config.toml
n_layer = 12
d_model = 320
n_experts = 8
experts_per_token = 1
d_expert = 288
d_shared_expert = 0
activation = "mish"
moe_layers = [0, 1, 2, 3, 4, 5, 6, 7, 8, 9, 10, 11]
router_score = "softmax"
normalize_top_k = false
routed_scale = 2.83
balance_loss = 0.00507
balance_bias = false
router_z_loss = 0.001
init_std_router = 0.0321
lr_router = 0.00166
vocab_size = 8192
norm = "layernorm"
norm_eps = 1e-06
tie_embeddings = false
optimizer = "adamw"
lr = 0.000893
beta1 = 0.95
beta2 = 0.98
grad_clip = 1.0
batch_tokens = [32768, 65536]
seq_len = 512
train_tokens = 297600000
steps = 6467
dataset = "wikipedia_en"
Below are experts of layer 9 (counted from 0) of a mixture-of-experts language model. Rows are named router (the router's row for the expert), up (a neuron's input weights, with its number), down (a neuron's output weights, with its number) and show model dimensions 0-39. Each number is 128 + 32 x the weight over its row's rms, rounded and kept within 0 to 255. Numbers have three digits each.
After each expert's rows: "gets" lists some tokens that make up at least twice as much of what it gets as of all text. This comes from a sample of Wikipedia text that the model never trained on. Tokens count by the router's weight.

# expert 2
router:143118119137102127133105123210089126147143140099160111128166180083173072108074110083104073163176078143156199113145156128
up0:137124085127069178135104145088080115134096133089094153138159158081116058215173125088131149149166131129137162146107145155
down0:103145052091117119158162130123108145166141083115195113135099130094172123091147154114157105102160123083101107143123136112
up1:152162170130127095147190163152160139084120164107120136108176128146128116146164146155154120138095125109142186103095134163
down1:129136148106125139180211090098147131062167156132162092045122113155041134173065138144158115160081195109115126130129077171
up2:081167112101101112179069125169175127098157168160145138099131101130100193119115106081159115162131129128215118158156090119
down2:160144085136091139144101095167180091110158129087118119118067047078120210157120123170110156142153177142161090130107089109
up3:131173189115116145149113129116195107124170103099129156128168149146134113197110147163098134146126145119173106089194108160
down3:157127153104186166118136071105149111088106139140127164095129145113061054142114082174129100156161072130085141146139154136
up4:062117106165120148137209130147138120142127109096118124125127124126128128084115133119064116115108121108142120132221082128
down4:127141181086091097063157128094048106082156055138129125117139186094137140113142094117111100136093113153190126167123152136
up5:131142067186164132113124209107114129132053090106137148145085060123135131176103085069045091109176049155121114120136059162
down5:139071141091104104089152152101150142153117173168186063163128122132087115026148123066174115157150092101153154156111127175
up6:153132156126161112151115110144105132116119102105120102157110172131079068084095117183075100145128116151107108114128085117
down6:134123099162093123121163162133133121119073152118097065097104098115136154124090163141162151095095080133162142095031177146
up7:154202160147133132110167082052155086088118148133129132114122140118136105138167127154072148151108068170135106142101069162
down7:109180089165163108088136124103151129135087119053083159183137111155125066154140144178149188102114176105127163164143173162
up8:136121137150149103142145120213145139159141085097127124156125167100148049089080112189070171146125157146120066135128124122
down8:128139111110098137150127128112132091146138154085129119127093126116145132141150124126147112118193089118152169149180138112
up9:154106143171116096173096111090111058125090161149113100149111132108124119120167160127196162140151128093140089113147073074
down9:123157156127117133100158088122124118130132093065121088171076139118173118126115176101100132147104104135141150076126147199
up10:128111094138149126197149146161123165089092100109110186140159114176114169092124090153163087184187112108131117139087108155
down10:073077124171162137109135138136116108119126158119166175114129129153155129173096177132141141161106143134093118124139180140
up11:147124117137093136146096112097111116110149160128150160172136137142179115162180129086092116167130108111194148134102095202
down11:087118066125117141137133161117098126090153092175212074136131132117176187138153078096126103144110077130141123117128144120
up12:088114175117187140133123148116097119062146153116126075099123118061126097048161111178143094130101175135148115117150137062
down12:092079087128094090121163186145129038088108098134120142138096193173131132095162163157129151062098183148103092179112112148
up13:119130033092149221103138105119084150173097100103094152114114128100115144178097127158117135112109173143110148153198142098
down13:150166148071118135103119168177061187123084118107179098188045146115120147118081109133085087153155076106158156118149191144
up14:101160237122153079152043123102121103111104147128144073142132110133163140184126145113133156200124118105164149061194191101
down14:140183158091114168173149104128123127133142080152131066186143084096160078107068111114104104117180117119146124170131155187
up15:128173146155109147155133143089153130131178163114091093123140095084119075078101142152141158153137092101114126114167068089
down15:160139197135110126151143168144087198117133098122166096098125116092130129109111066172176064115146129176108126151113100126
up16:075122157127110120135107086133140160170186103146081058107117129119136085121070135093158140175091142109150136122153145122
down16:162128109135141150118112105129129147126148162099098091149112110133145146122097096094104140141159136168176110093071135131
up17:118137180082120173131149126061131093187140093105094104121155164189137132161139126147139149129151099115090075134186116151
down17:087153130125131147126100138125121110161133051077102106122179112182153126121139118132138167113057150111075099167138048177
up18:117124159141080177160115149116078133114114142152100113110124146166099125164126152106161153129097122117127148100078134108
down18:117132109170182074105167110129155152122066088125144183071139128130135199103150133111166155091107100159143092104120139135
up19:162149135113095121070109146130121138247121125097128148115190135149190177138136067090161127189139084154123145081116139159
down19:150112148133155130116074155112100145169184124070182100149139131063128129104121072105142119121156113101165157081118140147
up20:126218127147131145083158170181096113159145127096122220172127132100150068086142137101121161138091116142091124106141081147
down20:136125146146102146158117049152077120156121138203148127092158148129093151168103139161177080160151105102161182114030153077
up21:191158183183137171129201119096151110118128139123147170130206117101162127073172074069136108125117075164103141142126133158
down21:143132143186120103097126170153057133111117107113097156098160108153111150130155116117143174085119096134140093104096114157
up22:194076180147131117071089173124117130109158156151137159177113132102181071170136162085133153160131175085157099127097160124
down22:136143141093134159090144096196162113133187148143133119132111153113135181083199123069093089096194121118188132139069126146
up23:096139172168171135149109098116124088187117120104075151119087104130096099136132161112114150163125183086158140063148126146
down23:162158177161123172123168175150105135190111107063139140204127112112061179145216107129152156101149116160144112136171115139
up24:125138131176083104182124142108110116110196180131155118104141139168176091164137122094132097201176147181150131151086129133
down24:104155079088132124100118089141102140107127098185158098079136114136141103121110115164104120128086105192106167121165092128
up25:095153144126079145131112139193108087157149111102078083102155096137156110155164132133141146119059127079064101130121166201
down25:081096152143120094122144159098101087113172055145150105086134161155177149150156124092121113107060149107096163160134131127
up26:173204108139117157121105155112134038140136115154099118151142109141133085165166118158116122138082148105145118116113137120
down26:108185157124078107081138160117067102163165075138169121130105163169120157164147153091120133093108126104141125123068164105
up27:200132121105164145056126073118102075108161140132152159130203121151177130126142075156096041126149163124127114163085132166
down27:141132100139179151164126096129159110145116139138106115112108095132172138156112129147192170125128125110109163122220104064
up28:047104067128148166087135121118133138145112094128096160092138154168082110118130076144095061117111070151121168125184121192
down28:206179096119143187088110133129094134123148122167180130153163090143103096133119100074099098137164096147151169164111141190
gets: ",", " and", " was", " as", " is", " with"

# expert 7
router:141160082136131180086092100084153106188182187116113146180169189080101089135164122105082070164104081160133128141132131149
up0:175159093103057138140087144138131117139097150147130077134185128092171184162149109084067143082117118138113164141129159065
down0:102183133128083179092112097146157123166102094099165106136097093148118110120183133164155216105148138112116098122101130125
up1:097124128170098152113111113092124098114075128098112085112138112122115119152103175111129079218148170174107147130147086089
down1:167075091111148149135117091134186172165182128109139175206089143101128092128164182081167141132121123131131121141109146207
up2:106108158108048178210174086152174125138102158144132107115160164100179188145143153134124177122079142118164117147180137076
down2:155170063048175131130090165156170104180147153187155141135069146146156113107097073164073101141132108138110121101146178176
up3:092157129143097092115118151124132147127132156083147153100158111127167172127161095112120129183102066149105134154121101183
down3:141131198091076134145109104101153074067165205135146109046153161146079202163184126100157144097094135102112175127115124094
up4:134087131095122154110101144126116090103146187133159129122165156112161159130094149092151125169172097100132134104128132150
down4:167156152135130030107153126185107156098152107146155142102082128160101071068080097166152164131104105150118079141113094090
up5:058129051137071183160075096132096114086109096064134174109134136087157170129119133121142107120144093102114083122112128164
down5:126159145031130100059160085055063085214072164136149131142122112142114114122140080029132122149101151074080228095148116135
up6:077147121138158180071110101095135118105175161094105147133136123118157144135087144131088108153112072163147079144176127139
down6:149157152075114146065135122136133123130057060127167073125112107141196113047125063120136078131129221144125141084116157177
up7:149096066076060190064117064162122120112120131126080137140155161119109092154175110076067138150096156152098152111171159167
down7:135177127110103118101105092105145085112103114109177087190159123105113136053144142115170107150113123129045176103102126119
up8:119139104086082152129111129139138126161139161106108134127140128112092112146124180185144132120139126120134136164070144155
down8:103111122105111176132108087052171154145201163101120129137135131104114086113148155164182137137144182128123117160058117193
up9:136088116054118166128164182121141097108054111130087139146143120077155105143084182089097132120132103158197132161148172126
down9:067181166160107177124148158091148097105162122107093093144154102092106135124201115080166161091166110130110110126126173096
up10:147120172127159084095104164150122129084169111061084129176117176167096151158100151173139126157085095112094117123090177099
down10:146082117139171072125100138075107138088147156144101110091147124181118106180093118123143137118109066051148095162098095174
up11:207103120151064194161077157166136103133170114146155151116201131105161084176141144161084120190164144128140112082164150090
down11:086103111061095134092152113158133123158142194089176115129098083151133102148146111166097146164133122200096093123126155110
up12:136107147112045116168140112148169116106149134106096125125162141159181141155015109159142130119151120100109135114115221119
down12:100147125055087105114133150095188116102129115133128129075168138145199144154069106185151095099210140144113122139117201151
up13:154058131086112107095168161133164146094159146079142154156166072094167151148148102135153123129106093106096149135117106155
down13:107156152114095121108140127127129162091174126095117141090130182128177125137150132119214117152151135152171128122135110166
up14:165089113140085104137154180133117083099167133143114075156176146143099159148175151133124142163144143093138196145079175171
down14:138088112086078158115080128128190162143124191135149148114108138102141164171091068168113140082164169134148128132125099067
up15:140100158135133133122112217111085116142139141075132121127178150075101102136158135095095111085141154132146185098112136144
down15:164122139156135098059138138170132166096091134151161158156163176149087153130135137106141095170132125108148150133156083148
up16:173138120124097129141171095146129132123095134146122166124160127086144095168167140099116146134109093146142131157197131133
down16:134106093070195163158123144102136121161140105114173162158074147093131101129153158110081109187116131071117156105163167130
up17:158124125128149208107097076135085122112140148108089133129188090126104094154088122137059187181137153120155201107135151142
down17:150124104148110162136145075158139128111156165150112151153138142058120170134094170170131091124162158127178138163185126128
up18:099088105157082114079130128139107129178117149124131136102094135045117099138165203155116146152122184100171094118130143120
down18:111153078065119154152152090090144160117132126099220133093126097123143172128132151121161035119141102149140142127105158130
up19:088191147117097127132098154142131124131105193140176104138121086128109135085149122170126072170136096126112176150137167140
down19:098177090118144126112128122099170180147169094081142116115046142109098149153128135132087114118147129094184101150037085108
up20:140139108162154180080106110133114059152151107113107098084147144073123079187080147112058089163157087148126095131142141168
down20:184074190121109132092131122182106128056109118120115192154127130120154140135112172092085104132145134084163125089128120139
up21:164119160110140130182129153142158133111139197121023130067167179182168114150050151153090115169125115140129139138138114166
down21:099130136118080155106177102127143144177133181121132120144112128210161132147070169149119071120157157141152093133142139104
up22:136086184163136138115112151164115069146182172136208157170141087129178200092070145146118111204147094125139096155134111184
down22:149127119168154085141145131096125179177097132168106150110099095121092068127116160179102100145107169171132115115167131109
up23:120157120126156061077150133145125082125140091176163191134147133036112119129132163080084115121080127103130112076106115100
down23:093140130098123143141112114163145112151156137139169141096138116099075162106154098077125167113128101098176115161119147142
up24:104078165099170122101146130137163104109156076106122113106158135117127100145090172101108119096078057118128179091160104129
down24:128143130140138120110088139145078166139134110129196213139102130120145141117121092107126093141163093149137132093119095101
up25:049154153120103129168117147131127108118171137123082073137082075163131120124076163130166115106111117070106133129094127149
down25:169147118133112141163092116118173134161148073148162161204156159138148065170097108129114125115148096124140091060119158137
up26:179091116121127168164115210157098085140163173083145132117134156111175149138091163169147086171150085091126188160213130103
down26:146170149115115096140139170187134185080179120149063102065111147163141045111118143138149140105150107149129117079151124083
up27:128128109155157153056164132111106137145109098127115095119111117082139104134133172098072114125142149183132148077132126150
down27:141178142089096172173145161099158108151138067148157133125175126154123118081187128094188098059146166132120136132108141134
up28:191167132167145161083144144142165150131154174105128089104156112089098153138119150141114156122121082145150134131144133132
down28:116089103131153126133085183164170098152038115127086162142135114129125111098167162155133128190132119120144195102127164093
gets: "-", " a", "|", "\n\n", " |", " his"

# expert 0
router:150106114117103117083133151185125121148126146055116101188154179104142125116128165093117067158132085158144115103147135154
up0:147108134152105105145170108209112185081177144080118130082131173124130122134120053159172144166091131105189155090127120204
down0:153116172147100110142111058096135178143148168156112193149110097140120088151113124175132116144131144130119135135132109074
up1:056137110101167126105102119188070098095124149120133131129126143104144176106134130058112076117181157141115117132132134075
down1:117102114143116196139080073124132120131149157145125080135000114118084191143157123087124139114114137125154111095094136143
up2:128065095105107166105173143148168078153112105089057064135150139072127138157120120128150126141134121100119141128114141158
down2:146088086085087128182097131062203123157082141101106081146132125104107131088098102054093137112135125076114127144109115149
up3:116113187164106152018114145088149104150164091158125128191083105134153198123137160046125135079154148111136172089125138107
down3:092093148167151084081135073098073080161114145174101138099090113108055136094144158029141121126168119134174129125123118110
up4:126079170172160139125115180184176100182159144188093129170146112170144135095119174167128074114095152098161158091121070119
down4:073096135171145125088061165198106136117147098137127114062081181075114120108109128136126128150143125167130175108143164118
up5:093095144115119124129123170139140111137153098120115132099191184119139156094116150148079183111115073154070132119132139139
down5:106085147142116136116081110151150130175170121132127155124109118120145193126168158109118073109131122117121107157136105098
up6:093128087115140187095137130056079060122102091151099121089163079158130085171128133061055119114129063209138128092103097128
down6:142147142116135143134074062114138085141029101131143134081105086106138139140106147109141083126176103157125154124107146110
up7:118182160111096144140162179095143131105137110084106174087143078073096116117103141094128073129121130149129131128170142185
down7:164107177077174160128143131103077133134137192112069137180102054103133130095205156110150154141095114122111048133081138108
up8:147158140208121136148073132130105052111162151134114121091171119083145109184088096121160191126149134188143150086135109140
down8:155116128112064154141160130149103185104113145106120204120179149102115119161130124125122156067121158153175136136135159176
up9:159125043163127205100129184108115101128124142112170176096130084149161102185064174173091127082147147097084172130156134104
down9:145146079090127104108114100131130121123155143135181126133078126141180104121083106172165199143148127097111119133104118131
up10:144138115078109179095123135117131095132128138105100099129128139146142123121144127125096107130121092195135139160102139131
down10:085170102115130141125112139122154119107137146123095072107135091106031069125172073066113171130164113149153103164079123098
up11:097088138125087212135092077117142131178117112076109029085147139146120156099142125109100132133131162140145152163063177122
down11:134172106128129087131099084057163111105124127133101100127167134159171176128127111134128176122096111154127131159119109100
up12:122116084119078137118120150107168140103130125148087107109173100139074153124117141092123089148118109109124172191213068138
down12:112141153073162140124098116177124079121112141132132137144112150180187091147130193111154109105111163136119170166208157108
up13:090179107109135113180111132105111116097134133123175124104165186135161137175090031112114180077147081170133134197112199073
down13:130084144109107120171132156161113114097168147135183067100111174130170140072098121054095169142094110114160090127127174108
up14:120093095140089126120145147169151155049141147104131090163151118153135162122114139122087101106097130132147168113128109072
down14:128136116090091175119081083045172133199130169157127168103164160159148093145182133149087164114078119162128082117105129111
up15:097147123111108137083198061116096109112135136163186112099168151098119148143150161133079097190116117108109144103166172140
down15:106107151145095126119134170106134144107146117117157191129109113124090128192196129184164126150122129117117085133109107207
up16:121155141117124113125091107100148116178163130085142112125132098061084134141145125097086125115199142156159099145131135158
down16:121136093134171135161141164140144115128137094111102172196159075174108104142146148071133118126166088139129103127146080140
up17:186087172127124108199061144159114120096076093139123152076179100166094110123130131156127118214124156106124180078132135101
down17:160102136107152142148155101081141144103096131100177155140115088138070176156150139089047101108189127143146118120166143186
up18:144115126144110137174137115152110143118099119111117114136165172127130167119175134108146126205106146140169144145097130171
down18:134118088137094139157058131092178138173101131109140170113126049112200113121085104187122125173132169128146117098119127052
up19:179144142107139142147141107152109117051150142101100090125164130189156042192134169153144135113092177022106124083132144225
down19:139096162169076115137137119146063130121149119072142128078094160095092167159142109149169188084188164128097104119126091122
up20:071147098148112140033155138117070089090136091113117120134114100140083157154117185092182108096084117090074182122180110100
down20:144116104042137161120093144145083154109087130112168172108193078152080149095111083028148159124195075104091144107175099143
up21:136115141145101134115136047141120110167150133151084121145124139124110103194081131145083101189132124141129142098106117116
down21:155065119128125081101127125121086150111173106187173164107121140150187103186099079128096124107101098134136141125120148105
up22:140120108119053187106111119118102149144128140126145123103154094110137133171052139058115117110143137157096135141082128110
down22:143136130126144084125155102168091124174116101099152148113079130146143164079052176128086114058099125130175109092087150114
up23:141138130179089176130095120106186088157185127113054130175118165098148077131136138191138131184164071115114087123193183121
down23:103100115134140130156095178123131130126134118141143152117110113103107156114110072187133126133100170122123104114154108141
up24:105145084096152150132070124181101163091126128151145136089126156096160172137100157077111155085060108162139153151122134153
down24:105120126117198087157141139097129129075163091176083129174119118156104148129126160158118170118080136116076145148091114177
up25:074030054104094114127144139124159136119100107179086107133160108107146174194159137062110098166159132133188147105193105115
down25:161144098126137179104095058097119144123089192104115134127119099078148078153143109135105111134111120143103156086168148144
up26:132182161140126122116119096076087097101134135098132173114180114111140090111162042172162099177137150143157143080124152128
down26:160159143132068069158105132114075121143155124123134100167130148150049188123166153110120158076125155062119125131098085192
up27:186201126153089073155128166130049135100148151154147122128156112143102109135099138075165097086154139130099172115131166163
down27:152176100160117163108136134123141165148142141132090109159163140131158092091112104152162112201133122163122142157154154146
up28:142091202160098120087029129093144077203154121140083109136115104137166136148140193118124120125087176094136142164141132081
down28:085101097120126129103121111106159115193189139148201122129142140131156086137139138069124061135093169107159102153114102112
gets: "'", "s", ")", "=", " \"", "\n"

# expert 3
router:089158135127165159159125166158182098137168165057151176156158162147173113147126137107141096146075081151128097131164133143
up0:180114120148144208075083133107105118131101104102077120151090088108167109156148156145110167141104128079159123077143140115
down0:175182117113096138141154091132151169118144115156069120154158102138118180114112113099144118138191147130133097122178120112
up1:134156088123157067104142068127142092158111154099123133091149113132120113153126137111133127098114072106113120181135128122
down1:129124110093062149168136148141204101139096083115169131172143136081129115120102155136141129094129094148139136123152093184
up2:165124169120112098036122145126100120129139142151130103160131150075136062129104128112083142166113089125185117137155148139
down2:173108159102095150116121120127075155151145156143151089107110137138142136148095141182066146166102086127133031121129167149
up3:053178108102105091141138123098126144130125106085140163181105100113098108135086120100113148120131156124146091128108105169
down3:124162063146114089151158140092154138129129146087138154100071070163128069071108177126086090174131129128119119146126070054
up4:176140134090133131145137134134117125082123096074092135161112148102060135171151110129172121093096094126122137154155084165
down4:142099058159125109126105141148097148183114155140153093102069139140119167142094129037104138168127181102142106148144118152
up5:130112067073094116154052175151131069169158163132088146121230111087100108187101159137119128214118157146137129083142100141
down5:137147090132157095105138114137103124143154083078133129090107187158166143201142114204084167143159134114096109125144160145
up6:156136153135084130125141138099119140151164131153144138121172130122166125146140159108118096184141133115123167157100139231
down6:138160120175162111159124113128163064091115114129067121102146127145116070126117155157132122074101134134172211078135091188
up7:142168069131134165106117165133105086163134137064101095206128172173088099088118131141097093135124150156066110072140137098
down7:115195098156186134124141134123110124102151194153104133110117122110166037125158150161123190165175120125071140176173096105
up8:067103167142144121153157160128124104139139132114121119136143100159080101097126139130081157151148118141132155087120092107
down8:083121124098148081144159145103116198126084113116161074123154088148070154134211100143107130135137173083090120130108102180
up9:220143075109120118102098122197154058136151151110149160173158162116118158142089137145090163175137135136135152151198155140
down9:116158107114091136176179121085156097125136187128153165118113126099149101127093081123153117114115148135112137122202200156
up10:128129134135102103092086160091135132145107111151143103169149152082165086132096134150133179115113083119145134142152139092
down10:132084132108112113069141156175119116124136170109134104099108148155130148175081145147055115201104144134165120105089217120
up11:118145150087151138118103152126115123151151081160066136134130112118107099125195125099119110137159132103160126149140149132
down11:113126072131148148113121142101130134108159122120148147064130105175067100122188115107093138171078147157151114072131117078
up12:125106164137171098102118123136126112115093086130079102089156088109155153114094094099124142172056123172078098071138123073
down12:136180080099093147160129051171240111093122146101112169155126098091112146124126121143100139115200131115073098129097131107
up13:060126110099067148107134077106137096186121152132074114120120118092095142149153167118107118152104175075143103112093154166
down13:159208086148096130164168111114175141126176088097165159143142088104101143139060096117077128090132135139110096173151107137
up14:107114160113137102112131115115105127130126144161129085149195151144074120165112128081149123138088142129163180072111158169
down14:070142132097125156126088156138091079149131148110072112141122158103175114175058138171120131079073142137143096193122119164
up15:128143137150154102096080148139132115123102150148124124151124120078153145146133169147123129155140094091086075133104083078
down15:072181154129093175119095133172135134172123104149125162162146115132133164145159152143116069106071105137074084110082175092
up16:191072116174147165128192184118111128071128160111158137087126132121139121160094127098103095090148080107097137087089116118
down16:146124161154117118062109155100092143093157157042160115132104157113110131094079110148119136136176195224141123138172130067
up17:184146123133135232110105146131112064154113104158109121053189134134183148096119079112100132107133056117183141155210198181
down17:122074187143140123093188140161162055183122095130170163115153157113170144105154160095132161111113107160149141122142133176
up18:172211191117116111129088166148109062109108209085153154155171105103190166084152088141103069113137047100129122134122122130
down18:111159100126135127145148120143107121140105163083105127118165081133085138141164077133093146147066074113125115114163181102
up19:110129124150156120104115162139127109131120078102111129113145127092160139095138127118082177105083090157180131134130088179
down19:116127189091130078126166133122085169162179160172108107085143162091073124116126125136164154100093097060114176110130131214
up20:118106163221146090102149184163120134155170070157013107113160124092165121109114181140113129091158119099168132146160116115
down20:112091160084134142130132111158105168103075078110182118118170154121139155124206104137155144147130133174096130140148150092
up21:127160087099147123056154146131143078145096149136131137128104140100133120094116159137082098163175159169098133071150182160
down21:174161095091108167167130146136185156118133141189125089077086112101119143137142103108089167083099119158135069144098127072
up22:100089154161140137140099053165167114134149140096111142129113131122114181180127138103124073182192118111136132096084098081
down22:139085113087185121158100116145119115138139126123117177144065095116067129130171150097110140139117107135152131108107120091
up23:161123200149127111129135099116108159164116191141071117083130077116073065101129102089117121159069154133135131116116100148
down23:154096206127083135074090152133082093127068091099204131192113115170111171144146221145098112084116108164127130128138118147
up24:107086148128145150147103157122126089120134188150162121207087133161170159168103087147143176111130131131095143158139113132
down24:111168133132162112077129109139144119092157188160164139119140181132126101088047148127131152119118177139127147102127147127
up25:143102159159129122137159128191135051131111168109067143168122120123090112111121165132169143135136149160176116090064168118
down25:113196140124136163146110098176173158164124111122097156141171106125102144170094117106150129145131202158166114124139116116
up26:182147108133083148148119152092144103113131110168140146163101144152155122098096092136132076126170119137128153100141144111
down26:097131121131114085140105109117057135090124133115112126177107031122134123143132120134126128125070176173100180108158101127
up27:119126128092084109115120126141116111150135193113126084148107163115083108034097087139099119140136124114156101118138152131
down27:147106126111175049151166143113130153180122117134112098163160153165079164183168158087078108181151110135119143127122142021
up28:151183139169146119096160128158087169145124156133131135128115140085121085173129170136118139133183074143127158136116127124
down28:150106144129117102115107163110070165080123149134123114167116177116116158135162150094124117136147155093205194069098099100
gets: " of", " in", " to", " |", " for", " at"

# expert 4
router:141090138201156150120134100141136117114154139078113113117129164105141130027147123106108068115138152171115189110170145164
up0:167134121159172142091112139144111133156136118110103103137153159095128147135105158095094167169120087142196153131130191112
down0:106091116025140100123073062200125143146117178125110180127072144138195141130129105108163087160129124089130139155122119076
up1:200141048161164122119098142098109142113105138123195199156191134070161087128120172122119105148153121118132167130145116180
down1:127128131098152159180169134159144137108093090108122108142025109165133164121175120157135131150133125139091128061149064176
up2:099181224135107145139142097159188132054093093138133149167187117138114105124105118118127206154039098141121103108138151115
down2:126131117114127129100137146137133142155134204083124098135144093090171110099099102169148120164156155188137113138170154139
up3:132146148173064205147143111071166082102141198189191149101133087147145104153107093143132140130113120137185101138121121117
down3:117160133136142080145097119106201083126112120154166132106153090150133118137107091105154130188086158160122108122120111104
up4:097137153163110136071144094084086141171131152166076020128133108134161136169140148142124156168105111206109146161105127127
down4:125162095166142101134078083125118134128180083091162155086120143163137142099114104110093117100104164166147106141115113099
up5:163075138110187146162155071111174073071110119120110145092134140125132146113150127125142150147113140153173143170175211133
down5:161072159128131122092133108115121110100103152103130103151185121187075091103091101123173162188182098081132089158125160139
up6:133113114165137152076110131109084110207106116197140119115107103114199101179155183101100185149100089132106185171177178178
down6:066182139136081099095115090173050192136097163202072161149089077141138089129095170163097168108149117158137104138165172171
up7:122083110198147107152118100103134141120121113103126146076172192130211139169101187143149131091125103112110140080155175163
down7:192145115136147137146153210092173175091114154164103155151146134124067145134059156089116151101153121113164124155171124139
up8:146149084143121145160114127158179122130175161147140111100119108111192149072115154170123109101147079152098120092119177156
down8:129103148189149098124107134110136082195151137141157126116079144131187132123139154139117186142108124135149100165148113184
up9:171108091174127153093200119088128149188135139209126102151149077134153103137068116036103137139169142105076139115124157138
down9:127133122143134163145111131136114151089168141100111093154096165157151160130149067094130075142161068141128125191126177074
up10:084159141119105189121137154114168078099169148140219155111131102055145132063135078153130125143174146144082224100120098133
down10:120105135087110155093143090071122187153123152093137133138183080114143072117176130140145134102164113065154179132159102151
up11:114100072158071144145130131081148143164157187179173136119158183086165105077111118157133134103201127160136178110100134175
down11:154156159140157059148077141167110096115152142106089134128186079129128107120172061096143095123155138086091096149134101099
up12:096154122116121143122137170125151087182201200087098061133160147122130092114093157127100135108193155135093115124110121179
down12:169170101125084166167115104082158114171113128111095132166115076045111113148116201137133138134123138131189168092107109138
up13:149055118157095119115129102175104123139201110116136119130084108091133168095135116074170068122096138133145188163173021117
down13:115130156145122105136129117105067191036093084111152130105151165171126162108143129146127120082083150176106086190140149061
up14:113065127162146114119145108141175119111125150068147160093116168112131114139150147118187135164105130081121178069146124133
down14:149149180146120125104137147083107161165115131069124127143090145096132127106163063141139113152094142155151120116210111136
up15:123118093083120201104100074140126126137171133141114179149136159135081083109121105170133108130139124145166121161121141163
down15:161106155096166120107102134158124127099093104094160131122097142135109069100127094120154092150116128062111140116175120168
up16:116141141102168131157151124126132104107107068109192124058148142163084088141159110136104052093130106052126175122176086079
down16:086139125077124144152211136154141095119102086179114140084117187163143116211121119139063198163081135119094137067161143124
up17:136134101078154163143177130104031053138109203087113095134120102179145060108112097111120146154095125151155146123179137138
down17:115080121117092144149117110186145163133101146115085142114110126125105081116129120166085119121143118122161083157056118104
up18:100106107165151108095147139147126113067155174102142141127159109155145090170098154144076154134135142065133121121141154107
down18:074095146166171137174135174178140106118113130152148158169128173067153139165124140169135132199084134133130137146137149154
up19:127074102123150108087111122128134086144074151097133197122175168119087131166106133087127146146158107146111111096173071127
down19:072127125140130113115082163172172099139141181145160175131121134118129187172098196174155115121062129111162124157147131108
up20:087042142129100218137138073153159110166122158125126095121130108142172120102090100125116076140158126117151118061111167128
down20:134112104102158186128082205108202121104169120189076116147124114102111039094132125104079131104040130139192104161107174183
up21:124158100095138159103119137158100104136087145143119065106158115109149125159101076141128150094118148111126181121135116143
down21:167139095154165134098128092040160136097166148106132084151172067204092121136116140146120127110182093164114102078117156148
up22:091025158128152092105073109170087087106121118089119101155073118106140120137091168100157102102145155159173137124110056153
down22:125119065125134128085112075116123156081128104100127112187134103130063104131109112110082106116142142139112153136089121114
up23:112102125096112112123108211181109081124113127113166094138109126173135144125107160114156148132152119106196113133126133118
down23:145107101104147151061159100105130128153176166121133155088129106141128140133133132099166183100103073123105197133083135178
up24:173137129190126178064118113155096103092142145120128197145121082073133089101106113128130114140137106162186186130171141151
down24:105132126128095140121129169095126069135125082153113158120105058042139128174147164145110110102111075133118160099012182079
up25:146169145158153105104094125159135134072206117116175100144128116131125078184079123147097162131157112154181130116174117141
down25:119116127127129108168106105182108072098167121135180122122131129138131159117086086082144112150105150151123121158112093190
up26:118115128167084152151149150083119090096149146123054093131153177122168116106115141094171130200131109115147172118128167170
down26:134174164129117182137164122097138097159102156078171148126127145094138144102114105152150129099124139082110177122142106120
up27:117102092181110149119151150120086072122096134161098109140152160165116124131142122149108124102104072066154124216208096144
down27:188132094139186140082111135196119196102081113153144104111151180120131121083176099128186150144138156079130146149106102111
up28:146096105152165116158100149113132110110199125130116114196089114114181110110111083138097086104137130198112163100081103208
down28:138137120176089072133144128121126143126129141109088154134137140116147184089108104037166185174089194144161139111120062170
gets: ".", "  ", "\n", ":", "\"", " The"